From a checkpoint of a small mixture-of-experts model trained on Wikipedia: 13 layers, a variant of Adam for the experts.
Below are experts of layer 3 (counted from 0) of a mixture-of-experts language model. Rows are named router (the router's row for the expert), gate (a neuron's input weights, with its number), up (a neuron's input weights, with its number), down (a neuron's output weights, with its number) and show model dimensions 288-335. Each number is 128 + 32 x the weight over its row's rms, rounded and kept within 0 to 255. Numbers have three digits each.
Before each expert's rows: "gets" lists some tokens that make up at least twice as much of what it gets as of all text. This comes from a sample of Wikipedia text that the model never trained on. Tokens count by the router's weight.

# expert 2
gets: ",", ".", " |", ")", " of", " and"
router:125170158159089137097141098156160182109101150114132148142121142119129171141117148103127186095091086103172126101152073205149059123102122112148100
gate0:122120110131025128130129100146153185160092122135093124176173120109122105136130156082155161112178116126179157103147155161162138101098108124123129
up0:176120108133255112147196094131092132132135174143142153087072114088105037118083144118049117149132123123113159112109126108149143151152105071131081
down0:098073157111062147126115094167222174173103105142112168142164160087127156112192154111140079147126168176084082189170160139152084128130141101111165
gate1:112155125093116022168110056086116135109183110144123080128110112175093107107097127124147081168108161142124141185174098046109091075154163126133140
up1:136114111097187200122078154187142078159087133133109090082083085111133153158109122117122154128125136104141218064102185139153125152086124138102082
down1:157186157092096123086119132138127129123142177050119151117113121148113131117047122181066070112096082072120096098078149166128146137081148137045031
gate2:108127131143076172142096117163125095080181191106128159119140142142154139146130127105174087125088107159043143115126088124130117132125151120107141
up2:200097152120131165118109101169099162127107083150145117133089169104097076158112154110117170135147196089107105161083113150129120119073083151109149
down2:089107121113075151124107160133088126105132147148115054154109106176105112181111225091136087084101149120132135127134147151108156134129114119171147
gate3:127171160194142117097151094165120077124123183139144092127056095129111147120092129133185082071099123089136226062090099139146113113099145158158117
up3:109119129147178121125173146095104143137092083160131169150160139115149185147161118041061200104099084184197077113165145126125095125042161089125130
down3:168151140086160137144159150112146091154154152145124125084125120143117112154153161140169159122102138186161081139147129173152110114144110099117170
gate4:137136106160131079083167103139123124100114121121137087131157139115084200187090171080116171138121134107118127082122092181115085179139053138124166
up4:104126136129133079176050100072126117110095124142164135156135154138115074096124137126108090116134165119110121136128089097156101125108189115138157
down4:096161139139097162150140148154127139089091107167162141105136170184105144202157164075105055108090177153171110149099138134115062101090143138151150
gate5:152090159119106126106127186198161188154152026180156126144184148141107096127143144137114111174180102114096103046126063172072121094124109174104145
up5:133179098134127071119194144066118113105178161139146120149153114113092167109133117083100125180192160211141147145154173116154145170140093091147078
down5:121146183184130115105156105097136140102129135156117137126098134119086082119129191149170073131083148140094183104155089156116109122109155139099108
gate6:144103162146068130131102142129197110077112058130154046116128183082150126156162223112134125161164107098124104099137185121150161156130205098183109
up6:072130208090071178080144143188134092102163119138074086107179139085175167103135090133118169147137152146141141115132173172121150212150094125113132
down6:149147142125118135128156133103132137112120085165092125126152117146120161089151135106141070135106130109095117110183158139165133135121118139167126
gate7:110162166178108085175080131169109162092142121136109101113111154140159171124085147081151108188127124144160152108114029140102161141159116139132100
up7:091137109150160141125141038213061103142130129177126161158138150113169131110160070158127150100169086174152127141155128140122109109164148106097130
down7:111152147061191129149164101173126084090110163115098120143106102121109173178118097065104169099086102087118140125114127113132099139130159120124109
gate8:123099089174112077144104095118164141069191110147110160125160141144188121188136126133117118106140126176180174072154104103137134125109158116084181
up8:118155115135111090129144105215128104171125114098138161143115123147169107078114137099135131125087091060117140120122119138138142105097125095138084
down8:118113140143076123140109097131111086127128146115104125124159162182116148104155145180096131130101109130109098099114145147144154163164238157094169
gate9:118138130161069152127107126112188103115111128144147069091144157130110152153139157120137171147156104160124149100161090147150152181076174136150156
up9:120171053095128150110133113167126128165133102153114124116126177154165187171084135143138116131147119187120054083147179145109143097110050088074069
down9:126128086061138113140100148074166176123127113189167124093128107186155151166167098086156135139104138132139195177141134149216145148083092127127105
gate10:115109133187132105094158171137072135143109107140100147081117132097124144210192187148139199137152138076098082080186133136095152157141150189160168
up10:156097145130086175183136213128179120136175146112131157178159128175146101137124145160172128097173109168161189145078159119140200129124145142086174
down10:132162120161093126091177167109137081162151087088114133129040118099097142144134120097101200105138117074163160101041176122180117132083148153151164
gate11:131138131136106171139085096212180138112170119115130113075136094089065111132106130072155093167154127176163128141120103118114132110115074156123082
up11:131105151119201149129104109094151140096066166135073143116119133098104148137159168098093111155125129157088162120130080141125057137137066112123129
down11:125135110073147118127104145085129130102176072118154132111105140121161149118092157101117091149085150125153107142130127139163092142132110149113149
gate12:165117116144138142136128082106110127109142122171093095162118216134132154137082144123143075017185152119131177119086195110081070135151148135131153
up12:142158100102134097091200084160126123139142118146120131168154109137171183111119110143127147112118132115083129165155191122055057101140095148119105
down12:090158162137120092137110147160120094129119175049049152139162112204106134096173108096167184115092121121133122159131115174153104171115098184170182
gate13:129064186145137156146177080188159047108085162087116120118126096142146138126160142084087168142110163119147138113133148143156154146112138123167084
up13:150097183129117090182150094080176174118104173137143178120134159138077059170134171108154142112156186100146139168173090114147135055200154092119128
down13:091098118141104147179114165199145131123159166088057141183058145148096140133084150127081091100142115151114126122143158109109114085144105098130092
gate14:074167155150134151184131145100151150109087130127105078136089130043156038127075132139111131088171118096158181085132163107088195121119187129108136
up14:136065136101056115093109136141175136137137117138114121159186118134142119091148091112117130140096144119127137177098105099119108107126160192165162
down14:166098205122178152193118069149181075139167073132155140128110104107149142119119079102159152142143102161068139123157129193136094127135146145147082
gate15:065127134124115144118177128119113132137090169120070125140127166141073113162103113060138144079139040091135146107141135205111072144108079151130153
up15:096135164103134131145156170113145155140098176110084070122152142106052179163090112089094109068152048099103103118115126126191064082140117097194126
down15:180104121129119138189075072128132152058164071112081121113152126124185144101228145219133106151108142101107166151082086065127174128132135135099100
gate16:101158090111079185169139087131107176160146140111146099102128115144193111139113145133156085143107164134160103152125127116153096162089188159179137
up16:154112134085089197088110150161111153172148135157076110089183110107156100169117163152095163073108135151099098169154164237163080113101108133073153
down16:058087183110125123089137107138164164146113216115128121106073118143096160105068141173054110109194168156141086140115095100109135061106128110171090
gate17:115038126128123136117084098120120113072121127083118076116103141095137140172157119120136200173147079117065140150065155089155189156124094125143119
up17:144095099125142100140123122165125095121087092120147155141113110134137124144241083082133131171085093144103121115102106132105128148147141142097157
down17:076125118085151153140140143143119106159078077137151151151137169168167036137122126107105117125101117170177123151098123154158169176132165063086162
gate18:165118130165161119120143180106152142111136120131148136120133079085134175166083132122056156115075131071123153085156100117000114129127121196150125
up18:127134176149129130101067065142136088088148131127085128098116111089125162116160081103086128140181110175131124164064103093172203219142136140120092
down18:142167118149181061170094150073137119128096146138183181095100117129155127086125139084135157132150128132137111174076095149096162134124125143087090
gate19:088161197119094110099094095114138114115092076139112089143124151145072180114097133134123135148168138114165201116161101123146085133160136155107071
up19:065208098117126178140097117111141111133121116132150149133079117149190093171159155074174169129124094112115148147185123110147100093116108097140139
down19:112132060134101094140128174094131086074110107171152093139108184138125138121121199137095137128150148125160143163157101069099091094093099135159186
gate20:120109138160099153132143135156199101109158147108106077092107172090188141172176155104127140136105135111085121121071114150100097102169111159132113
up20:212114132102105160121083131120156105144130141125165120095133157123096164122129078138137180137125084111161083135143133196181103153140134115113149
down20:185068132079126142171131121082090077151101065150150112103116159135130087126153175137134123126153129201154146107147147182129161144077163132113191

# expert 4
gets: " the", "\n", " a", "\n\n", "=", " was"
router:177117181167055151139158167152118099055124131112076105172107122116125133187143151130199159190168145151118128121142080147080105116100155197144141
gate0:114116132134112128174147167190195062078149079141124121096149099121188165109122132167104125154129083125126170091132157158119153178148171118147133
up0:091119095165099157149176127167185095068138108106117099159103161101160147124178091129127140111124146090140111114093173111111248150019111179094122
down0:153147108078139093128149148142121117062233126179138064127139114140135129181097154104106088153155175146137060192099107127143146118141134132078157
gate1:135156153196122146118113142133138178022210093109094149179077085125081092156102139104168151162137100142117161126147124108131099062178150085094083
up1:126137083190127132088078167099150129074166131133122137183106142131091121154071140115113152141140127140154141143155119152162103071173149085088114
down1:101095086156150096126130097126165066158123133094117115129082124077131138164116124103109135145075143112188107138104122128101093107117117104132114
gate2:149218159135104186118117135130154101132083123171142118137158150078095093158116132113176170150112036153121120098162073130157100102107125114178156
up2:079078133104136034150158177118104115105170108034149165162117149185194186102126063173145133083112177135176181106129127157106129158159111147107069
down2:125167150159117129154163162128117089148153186069127120181139182127131123162148109095114137124123136109153150105177142093123069139160120101143156
gate3:182162155166132188108111079115085046159198178121085164154108201154153123141113109140144118117094161154138132098082137142196090107142125164106169
up3:123064151182127089173139054182156171159135151128092148112153113167075098176139178132079166129127143111121155116115140153103127121159171112126144
down3:135139132150169142110177112091117116164128160162149110146114185122117134090134112159114193197146145138126120077074056082098161125129145101126167
gate4:148152144157136149146155139125135103085132050092147098114150145144118157107087039176187146153115132142153113137177130083122091184105110127174057
up4:176135138141143104132123074219148116150114100132077137157108120128132154150119170153106155128137072175142181001102150101079129110103120136110164
down4:091113146183104137136114192112102096081152135133152110167044205092109143110152072118117093134163107147173161066140141103159161167151106095100145
gate5:125109140128133072066145113135127099115168152088116098119079070153116123182088115184141145126078129056116132154062174142141132169122108155129132
up5:078148129144075073146153120156154143064064167142112116183164185115092169128097158153090102082118111157184131127123127130108112176131144117136177
down5:109093142124085097176118160127090065128128119105106139128095167128109099177115103183090110118152190129100129110114150118171173122164125110055110
gate6:188179187171110133127144226136119159118116130104077067107119096130172142112117116085181138101150118147084218068098100165115128147131114179115096
up6:165142106102152147092167101155087135077064116112139110112180141091154128114166182157092115100118133079157154145134135133119133129133088115167145
down6:121128135129122136104056072117150145077141137130143116148179095113059108113087105067132074113109136077156146137148080118142164164065146113143159
gate7:088155121124106151158128123168103117093148152175085093128182111147184196144067172178104140094119127152134165116109146144100058101157098114079107
up7:143152113125106122135123075107175134134167214129152119165082150094135175217178114074144201154149117152152095133198088107119164169073104120148161
down7:129180144129116102099114115118104139105150171142115098131135169102108173180116076124144099136157075129112096138205109133111163117110129120151126
gate8:084166162145117162134122117128138153077103126107098129150148137076140138164052105138168187152148173138144127157115157159091116115108111153152141
up8:143158204143116140103119155137093094107190116112126103118155102132145176124106056094106124078155062121209171179115174095172087117112190114155052
down8:180145128084124071141137168102067129081109143121101097138135077114132131141153092126141151195140176174143063098079086089115120085098149165223108
gate9:146129124121096107151134145068104163091069102115100077147120100127143123125139095141169165131092089109101123113132104173148150189101085165161159
up9:104148100094117126111120109170157086126137197112098104149105122124134115130147157145143133158116142160151106145097135105075145095124203146085107
down9:073065120126086134168126127118084117163159161085191106090132111089097147126074123134110103134138137124117123160093129070152147121093080131046078
gate10:099180160138120135177054143159067135105150125132152129153140130125101109105092156154125136131160135151127140153128135114087158114074133169188164
up10:114150133108084143175149092120078165104087141069110123175136125130070183091155104164185157166139104223100130106090092134137141147131141137183145
down10:149114099154072148128110154112163147141126154134149155120175157170112195159153137141115155153153157064135110160116131133076167200189106109095130
gate11:205093211194132114120157121115168083156064149176146073150151052117141100087150094166173177152121108131109166166143158107122065142121143119090106
up11:213071166142134081115082113139099101137140153114117101163098103165136103176105101160131128112151144141107120126139131106174128098081108095160132
down11:113164152090151129185076141106163144169184121145123121191124114144147104080138121179102042152140156074128120097118152123158144172151096136136136
gate12:115108136094135147105153164146107137136103137121114149158064117146148189110119126065145144146133109176111131159109081107121082219183100213121133
up12:143154114081115110203122108136125096189122124158155142141159160097093114133109121102170072064120094169170158121143105146072057150115144131192114
down12:174109165132134117235101106147084093107189097143147052167150141170142143117164141139095146077116075116146121132143069117127086119135181134106125
gate13:114176170141087194189180139119155192064108126074130125151170116109182187116147117057161145143116077086094185132121141108160116171141140138167106
up13:123122126115097130123109117144092161136118148146101068136122141090101157111139140148136140149102131075100129174108039120220124114179144111156067
down13:125117070043168073123074090093152073139155160141111081113112134166117110154114128174141143092096134122100079135098158140146062133094120135117126
gate14:174112109135096111128173156142178158122106116141088168083124152100134169218082138123119068063130124166130111154170170168103149200126116174098093
up14:042130183151142133085162088163108133092158146099157180101113133120153146112105078148111126126207160125109162140085153134138131138095159127157129
down14:138089090106163144064104112138143162108108130139121087099154129053086104126150119097124149095112138072051173131185124149122060142174097101137140
gate15:165170169138125130129144115107127079105178142079171098150172126109124169146143101122160142101145141138213113129101102134080109154138118127145128
up15:164133132116143100136127091185076147093139160103108166147120143166141114074087099148078136059154086136100151101172139118162105149196146134171136
down15:116199183128046127156146103116172120069103158177143180128136135118062126148071098113098080118140109137067146098155095154119151179151158115134144
gate16:150156151124116076126154104137112186082117173077122115143080079147132158091137128125101174169122089110160139090172093120177170146139101124168111
up16:094124123079153091146147099127132118081114184080086179111161125113136138138140118109163075093100151092125166127093202078110121103166129147110094
down16:111075182143101131118125125099141111121159139171185105112173109089119132160163123176103123105122101168102141135129139123165095135151105131116056
gate17:137140126146148169126137080088159126139095031129134138165100136156150085107149133073168147140097151097132132147155096155110055146135185149167130
up17:144135227076138058098106144119120174160106167060145173190203093132101167113115145071149173118125164110142141110129067107124154117146139173112132
down17:131177122125129115121086096081178151110115112157137097092185060081155140132140109090158151117139138159103155162101091118146098118102108156204153
gate18:134139143140098161138152099151133076081165096186142135128174158137095101117063111172072082081124050119153165101119086147167096121143156143200088
up18:106191135061098141129109110159137137171095067092121148135135060154134134094076146102178147179165168147101107129133177173173163158155114182091131
down18:118121184091140129189102113078093130133119093116105150135119103149145114127159191125116119128163117132085059126131123090110092119103055152162125
gate19:123096130147145119141055182175140104117127172128113102127136099150129079094117125109145155143095119182154131194092120132132091103112127180120077
up19:142177085176122127104141148162116132094119161148143166089135125118114103171113151099112120158130107126097174161185119123119064137144141143065168
down19:145102193138144196101123145155117104088117131164136143128125168136073144111125154128119120102138145093165127146149139133179146137156121171075081
gate20:063179123151106152125107079066137103127211131180149079144083150159149116117202141098099227094152120177152119159101123124134085182126061166121140
up20:142117165170147102161171086129119122127105121109110140150133076117119104082122110164151155148159104098159141065127155143141152173135116082150117
down20:125177136139161164128116143127208081182178098132094126074116087135155102100068132142086124156157143167110152162090153122120134090134148131163106

# expert 0
gets: ",", " |", ".", " (", "-", ":"
router:134145161155094125107143127169121089054181120115114122188143152109131128140095092159125074093136083129169141135133156152081111153072141188126096
gate0:145124184114138115160197110104159139123194137102152088125093152125100145167159101140164107102106115127152124140139094103132069124081064091150131
up0:122139122176139102091130025084153163049140135167202175115159139086115091131033127111130124129141173107176111133116138081114119124121146057157161
down0:064122067150156091120128108134108125134182152129127100120140181060140114122192152117111193095139198079112149118178101111157190142135122116138200
gate1:105160156145078120157114086136129130146115096109129105118138147134158112094176086136164174143127160141079156118090135113120118146122175176081151
up1:102136134126124121162159137130137209088105110179135186144124085132161119135121107187113136129117085145138144115166118092062156161141159125147136
down1:133129133129161130115143163140117123145136102131089131114127164153147144134122166080179163102098110137152167107097042081126119117160108123129179
gate2:171127140232115099151167229136189120127064145124128145084141187133147175186105103171112127087134094121137142165143115161121128150082131156133148
up2:141143110155170139200172145103163164158096058146164131094085160109166115136133077159101090111112118149142105163116121120130115144143163130135148
down2:134123067111165097134072092128141064124072106121075089137121110159126085129123091106112062157154164108123179080051103171133131119135141135107146
gate3:137107089177093170100148130062127141108139117142107039121155206076144120171174135119148142116105132113138082176108167157093150161132108151112100
up3:046094129084117088140176156146142124116119107108148170104078147120193010162132134091167120114103153083119133091162088091156192117135142153165143
down3:097090153093073205138128172109122130190087098096161115119117129114172110147158155092180148137131175141134056174136172069124171100168106148135144
gate4:095189131085144141144134158159177121126120123194099152137163121114130154123140156086138159067192132139095108139114094111129111161139106138139108
up4:126146082149176117186109179091131132097200119146186137093116171159079104129157062129129128062150100068190133140116172142094132165145146147092157
down4:154174112172103103111123173117127175137148101108228124082191118180143142083119179107143162133177144142176162134065162116102138213143118163199161
gate5:136113090149083093132118148037228190074142183169152122102086134159174079124147119042106074042154110095171144162148098168123151129148160167153183
up5:103094151154139087132119159166108107123180153068144152103116095139160078029128110139113133135097100147165104130092130185158145142132133156137101
down5:123136121103147152115104124056146118111159087109118150094112131136109086100118175130147124101132157104147071145170073082135155119112064158149130
gate6:140137161116138127157054120117102149076157122115079138153131150057116162138152121133084144130165078122154144111079138187114088128141097082160100
up6:058166045129126091112071080112052189111170133124095099114134107095175055114157171072068176204135159151090120136131157158125158150076099107140107
down6:116131124082070139193161177152115145183129146096109089145084135017059078137156155119065094124157197093136122163142156130147219128119137103132112
gate7:197114119115098133149146149122138144085081074141173103159131136137091168161136145133137135091087157151107168160077114139162082118165112115110114
up7:202142184152100105113091099167138179162129147139113109122123069155178140056103150141098085132131111140175108197138105105190137153131144108106135
down7:138088106136169113138150110073183092097139098127123110101068103077087066121051151180094126106118157128163159146134163122051137122082079147145130
gate8:111121087078110174177162080099169076106160075132146106077093121068108138129129124136149139115167130173091118138144089163129209157076119121181181
up8:167111162173094152136139140178164162118128174159068136134114176123132112157109178121113126094128083111095126065123118117088158148127116151139184
down8:099120141123093077126122184084105095130104082122137113109177070137143173122168178067154111138161115127099116109110126150130175180072122130120067
gate9:088147142139064119158134120078098182116162125166128218113126162073131079172094135096161151146115105102184107119133094138084080146111154155135089
up9:164078085092105096126168145070125097099115172079107161128051111192104146115102141121157113076109166179084127130102128078111139153186152140152121
down9:170051108182130158138161157098133131130134121137093133175118151107140128190123077105089127089142105134143116149129159126132140077121116183063138
gate10:163151136108114171118114183168154177150149105160133118129148149101079138111180157143128089134150101172131109118156139167125171150133146080137138
up10:149118147166117135163118097165111127092149114161088152134134206052112109151134170090159100152118106137132176176116148137121153140127094106146126
down10:033106161142109135092120107203169103098169168061098115163159171139147181114124101112114162191154134113162168142124111096163141185128131099126110
gate11:128163124147133123124115054139131109130139106172096113079134137100069122079107147097125126132152137115169091087096121186131112108116099162100098
up11:140112117147125082165130073143105099130096146172130164151202121102155149180136146074088153094149113103106105176158103056137149083113118138109131
down11:099149081098101169113145127181104141125142105175146108104114128118109122126161167111125114126134110139118122157143095166122116126137105177067105
gate12:145163156122131121134152100134165137111146126091157215151094090162145114136042113163121140134154108125206144183160142114108127126151137135122128
up12:115125117146128145113144115201096102132142143162131186100162077090136169108129110195097132180205106155171124092140162105085165160197125123081120
down12:151110119171098133195121128156156156102087163100118107117080178185169153167120102044175098159122134141151172147209049160174150125168133125110120
gate13:129135135117152156174079161137138110116138103117115139095143161121159173139216119139194113183186048217064153068137098156103161212157123130107105
up13:131134115122118127114097122112151122145168141129107174082066081097186094144110184130121165096084165101126168078145144114169117063198047147110160
down13:094158086115146150146154151091142126111163120151042156141130141099123093144158156141124160133075137195159089186121114191144118112145087098185127
gate14:064188144163116122130143118153137152099107110136121135172071134117097100142105141138152160125120126106141157069132077113085117105132123189087173
up14:178107132121188117143090086097132154141113117167104128142162085164118096109106084132143157123101124064110131137131101128170115128137183119121154
down14:132115124145172101139096105103052169189107148113157165118175147149094122132137063222172104064134148166161121166163175052163165134111129161140134
gate15:124134090134162112136145179127134118119094077181120119174123129114152085170103124150172125174170114136157133145138114163142098138091093070160098
up15:124159130106156057151119134102172135112158126134151100088122082139111116168123123152134116096148170097118149152106142092185153139106201145168139
down15:148146139131175173138090137166133180135108144075094160187101197167104162117221100129183077153096118099117103090109092110128097115144090152145154
gate16:127208112134142123185081149153094137082176182122110105142146125059141139161106097101188108110166101104125108109152102084142132120101113142092142
up16:127169147130145161162142180157178123133112064110140133076065101061102152138107090085136134165163114088117089178110121128177122087116163117103138
down16:154095144153091190141187109153138151146172072086109104147138144153159172095104136190162206111194098133161093149126184084136137094162151149108114
gate17:149130111125143127155116135136145123129101136111196133165140184116122133163083100037144101082162122092137133103106082129126099164076067154101130
up17:108143146129076140145196112171100135112155077103126147144160186113126091123126136136148172118124162112119056133148165144148166149107123132160130
down17:111083142122079128150130126162167110133134072121139153158144097075204154142102164092102132142128112135157108157133092143128131146132093081135116
gate18:124137132110109184081139174153170118116139094120172080053111116131118206079200132133140153139129094164081125083123168199094154126129202127094096
up18:170147170127109126076091211111108180111075144085159139133137133094179115118167142178132157144082108141139116123114113134064132149100099120090161
down18:111121144100118118139114121170116168134122159132171120061141137099113068152055152106077134128136173070132126130137096116107145077131056102122146
gate19:098159124117157137098122128161107131192133086140094125091082145106127102147120173090183134115132115113122135157130147146110067120131075165057159
up19:155178123121100066100074047171141118119221116078171173151159096185118127177063108133183111088181136164147172093099144131192197047147162110154098
down19:145152143142163159132099118184105059151113121151182108100178076115095123114135192186079130134143137123108148168114174114142093154109163106099111
gate20:146055172139168158181128147139141171083117084106140132122126116103106107145134080135142102100176089195149135105180102138123154195139088142174199
up20:152140157121117137123185083100110098169157167119094099100130152111135150088179126110158139142054128093120131098093152110206111040126139095088115
down20:140120128124096115153110158101162083139144084157149133067141070104123132148126141085074128118135088084132120110087112125084097107157124091109104

# expert 5
gets: "s", "-", " of", " in", " by", "ing"
router:188124119144103131177103137191112135095168132088096114162156133095141139137155193106195124096145096118118178064163120144117152125150094168175145
gate0:117133128138099141113127159167141113145076115136105104088107136104102149199108214104065083108134144116097136126157146171094137142120070102086161
up0:107103101116174055160162164099162106122168132130146217141126158210157151106070076161128140163150174141111162186106101122110123137156130129185056
down0:124091085177107082135122162130128184103099142105071131148127130153168163124125099089147160146154103116191111173160150171105119135126078140177150
gate1:107077096118101106168095123141162057122175083173115145108164143098060121169157141118124126117211158055113143105135125187139149149116187093144178
up1:104132116104167138114112115169074153125138095158118168205171070104069160157170139129134104177175108130135100133090123101171177129114078133181118
down1:079123115129121126048106152129112113125105057106107215113143141166126172136058137113124147067092092143170146109178141139143110137111120111144122
gate2:128141101177082079134146174110119118112151197125113168124161145156069142079104157156169111122147141124108142069083119172105109157116114161148140
up2:194085104152191159121078136118130110124141107078087107125027114111140143149122129123064146153111122146126149125148144098151137106157107164089134
down2:153154147171141122192122146179121134163116094105093128181154117137067141141122102158132152109145094143155141149084092136133139081148129158152103
gate3:158133144117154181135132095058183128110093093135153072157122132157122124131047105092120145118137166151179123112102093143143080152098069177128089
up3:149165128091122100157123085109189097096094156138223117152199158148137103132134185129135047116114119175177119157165072157216145141164136125177102
down3:159163108113108107143182166107105143123148144128200088164066121116124152117175135077133174153125128108076131122113107108153157085153158151177091
gate4:156124154149158112107118110090194097121112036150126167084184143109140209162102195173134139136125102150128113107161145150121122113139168119173146
up4:085087146119123109147131151109172125155201106086157109186135122114184094104123133081119160107101123071121213122061047039151158140100083166110102
down4:147171138134111122131150123126177144133139112126129141161160151042132182129116104165160147179127144190097092081117113158119126129143127139151141
gate5:121115110141094148078151151184121049130101160121142173201120080113122168162109237129144156094167109143092190098144116196150142102188157157111132
up5:089098107135090130117120160105180094215118124128180131168161164112147127123108144114104135110135167096143080140126105134146114099189129190189175
down5:158092204056166133156164081146151157159096148130105105071081103067085140080096142121119104148137123135167104148130066093097144123114112086143112
gate6:182140128174133123139129155081174154122146143133118181123133135141117203127176117129175136123134115128163095115173140238172070152134148117125102
up6:154107180156133095146143166084165109111115157120165161139104096061061109079087128173145124136149096136151167126130130114160050136160153168194124
down6:043151169078167126116158136090122200159092124116132183130128113045109140158088089164109147149154164143121145088099159165084084114142101132167105
gate7:068123161149105124134114156128149151099132079156097110198172174081089087125146097157149069104228106120135109046154141091148107121143127157094113
up7:197054189138148131126131094084149137075173137117124171136117062125166121152110133138092128109071123115154126129048131099172140107163202093163165
down7:118125105152080140173117163136099164091146171138123110124106150138122151156117113139202117156139102095152101188142131113086098121096109102179138
gate8:105118141177116154125090108131102128070126072196107150117123165060141123198115069118100150104177102133077141115125147130083102167148155144138133
up8:116141138089140070141133054148108086139130125075073130139139107097122106079076089194093079103095101169167187106146095174082125175071131125171170
down8:164155159141081093076136120107099127154065098133157115145119147167109091137153136132140210146179152134181118143231171133113120163064061177103106
gate9:111161109146138086152110128137173090128095147151060049202169112070110071139125144135150139129176109127138158072123136121063091095099078136117145
up9:135144109102131092125107148151142109181090146089141083201117148173116122158135180087143121084135142137137176107106098094140148151103113103177115
down9:124134091151125095093148147062163123151196129113111122101092131112165131087084140097138153139111079124113146132115138179128184105139149153180096
gate10:155123146113093151097151133109155142072108150095120114097136196143172157142151145064147170095143080133172125160195101158122077163126148127143152
up10:143065154132145112138103115062172132124165163133095050060087147196171098129168113133095077061101146132139170113185192125161097070118162114099158
down10:144081125157126132144148114120170129144163156141066094080131144149029070140109146063070105125088190148165148154092134089161180127093180065144104
gate11:120144156066169117148149102112078153108172164135128143155166111100135155085135123147135083175115139114132152194128057115124095168112136163158110
up11:039066117118122080134136114170083116133105136163207237151207163123106106151112134112213135186179121055150159116086106179079146154122128206166133
down11:163139107092148144138187106121072144160128181134159145161096111128096081176093134169145107116145136141159149099109138140119152109167135093084142
gate12:152131106125060124111119147086143109121130093124143119142163170092154111129093065094132161123140121162136221100158171178109130133106158152110133
up12:127126197118156186199167088118171131135125148152121131118160116172114120135153085129140112128115095108116130187105099088114151113106151135198092
down12:041159115112142104107159097170155195144077143077116081156179129107105162121105175117151118132134110095118138142118094088146150138140107143141149
gate13:136167108097163103086118095105063164113120096123143076129151103078142157125131136184141107081098135104146116146173133133145116160095104088168085
up13:102121112112110075131136108108171124128139079140072080130154124148194090082137141174150103108148132103150094123163135110167126164118132105140149
down13:081098154131144103103082154165162115187112131142131133110126130130118097178149108181134121129177109173091184138169145098121147162125113080148148
gate14:187126162104109099181101114193086096122210110152124098124126137084156112123140127124135089069131125171135148106105138082075126131128128129181079
up14:148109126127194168099130160125065116152120079073131102080085109135140134176097117121110138174128136162137164108127100181057156176097127069129059
down14:155163116087091065131194148128096159145156098093139143134111220124094137136058133114174099076136132059097104174189106111152182111157110150153134
gate15:107101106160096101111120177135135176096120087139183059152130112158202145125108114177096124145147142076166199134154177154072105131158133101130169
up15:147161093144170142147132191106098105125113112086079101175184063184094131145187181099106171102111084154167136126099133116153189121082161082134105
down15:095119071236124137141131092143097133115091160092053110108113159115127136100101067098105113161097121084120134183091124143062171150171139076175107
gate16:162072157146104120157139118167101135135118112118142100102077162068138168155104145130103125168082162158126155148158133156142132195086112129178134
up16:147143138131130101096154150100170166089115092066089131089207141124069171156094175166151136141177130129185111105190144108145102129204123080150155
down16:125148163140115118122113161124179073175124121145123068117148153129142143111079065152158130150112184164104126085155156130108120163109128077134159
gate17:126116184167116130115112139106126177138117102107138085116190110107172135095181156125087147221092127131100131135118096199083148157088107119089123
up17:100134180109110213072156155149124097118114103141142085111175132102107133112170130035133131147137022081117137131101156178140162152143158087112123
down17:050146097121099145170127127128194097096125141069078103136136133142105181118133121128065127089116127146107181064149098134114131129168156112102179
gate18:126184123128099101129127098117085111120190101120137101142172148081098108148049093117146076175131177107140101115077077183130176157130173141140127
up18:082135121171151080135092115101173075105153093156177078063065170115157102082140115097146156121153136126128198157163134137131125124135115117155147
down18:161090088061134085135124139079106087097160169107104131104072138166156118070156160106059163167145140207169119075183185121099142185065103057133102
gate19:153119151161116138083109097152159124132089135138078124175138146098117144118176156086110123128177126168135150159095148164127164161106131176133114
up19:136170137120092081179129182181161127112134171190126159134158145142100116119082122120149125108105088121154166098165080139147144133111118144103128
down19:112153117115151120085140116112116130128175111135189123133177157118087129110118174143126118128176147144088153100120067140155141137174096150141167
gate20:178109151117128127117088117202116111126105093120161166121148180133173125193166163119146169096134090162096163100121118128061108213115048141141103
up20:082136094136088104094126152146142185122143116166101139093106161159103127190159075069150144097098097051111151121181098165154087123159127114109179
down20:116106078130077102106184131082130096133173140155126120153130059054118121148150135123097151080168124073105104077123118143165143134124091135122146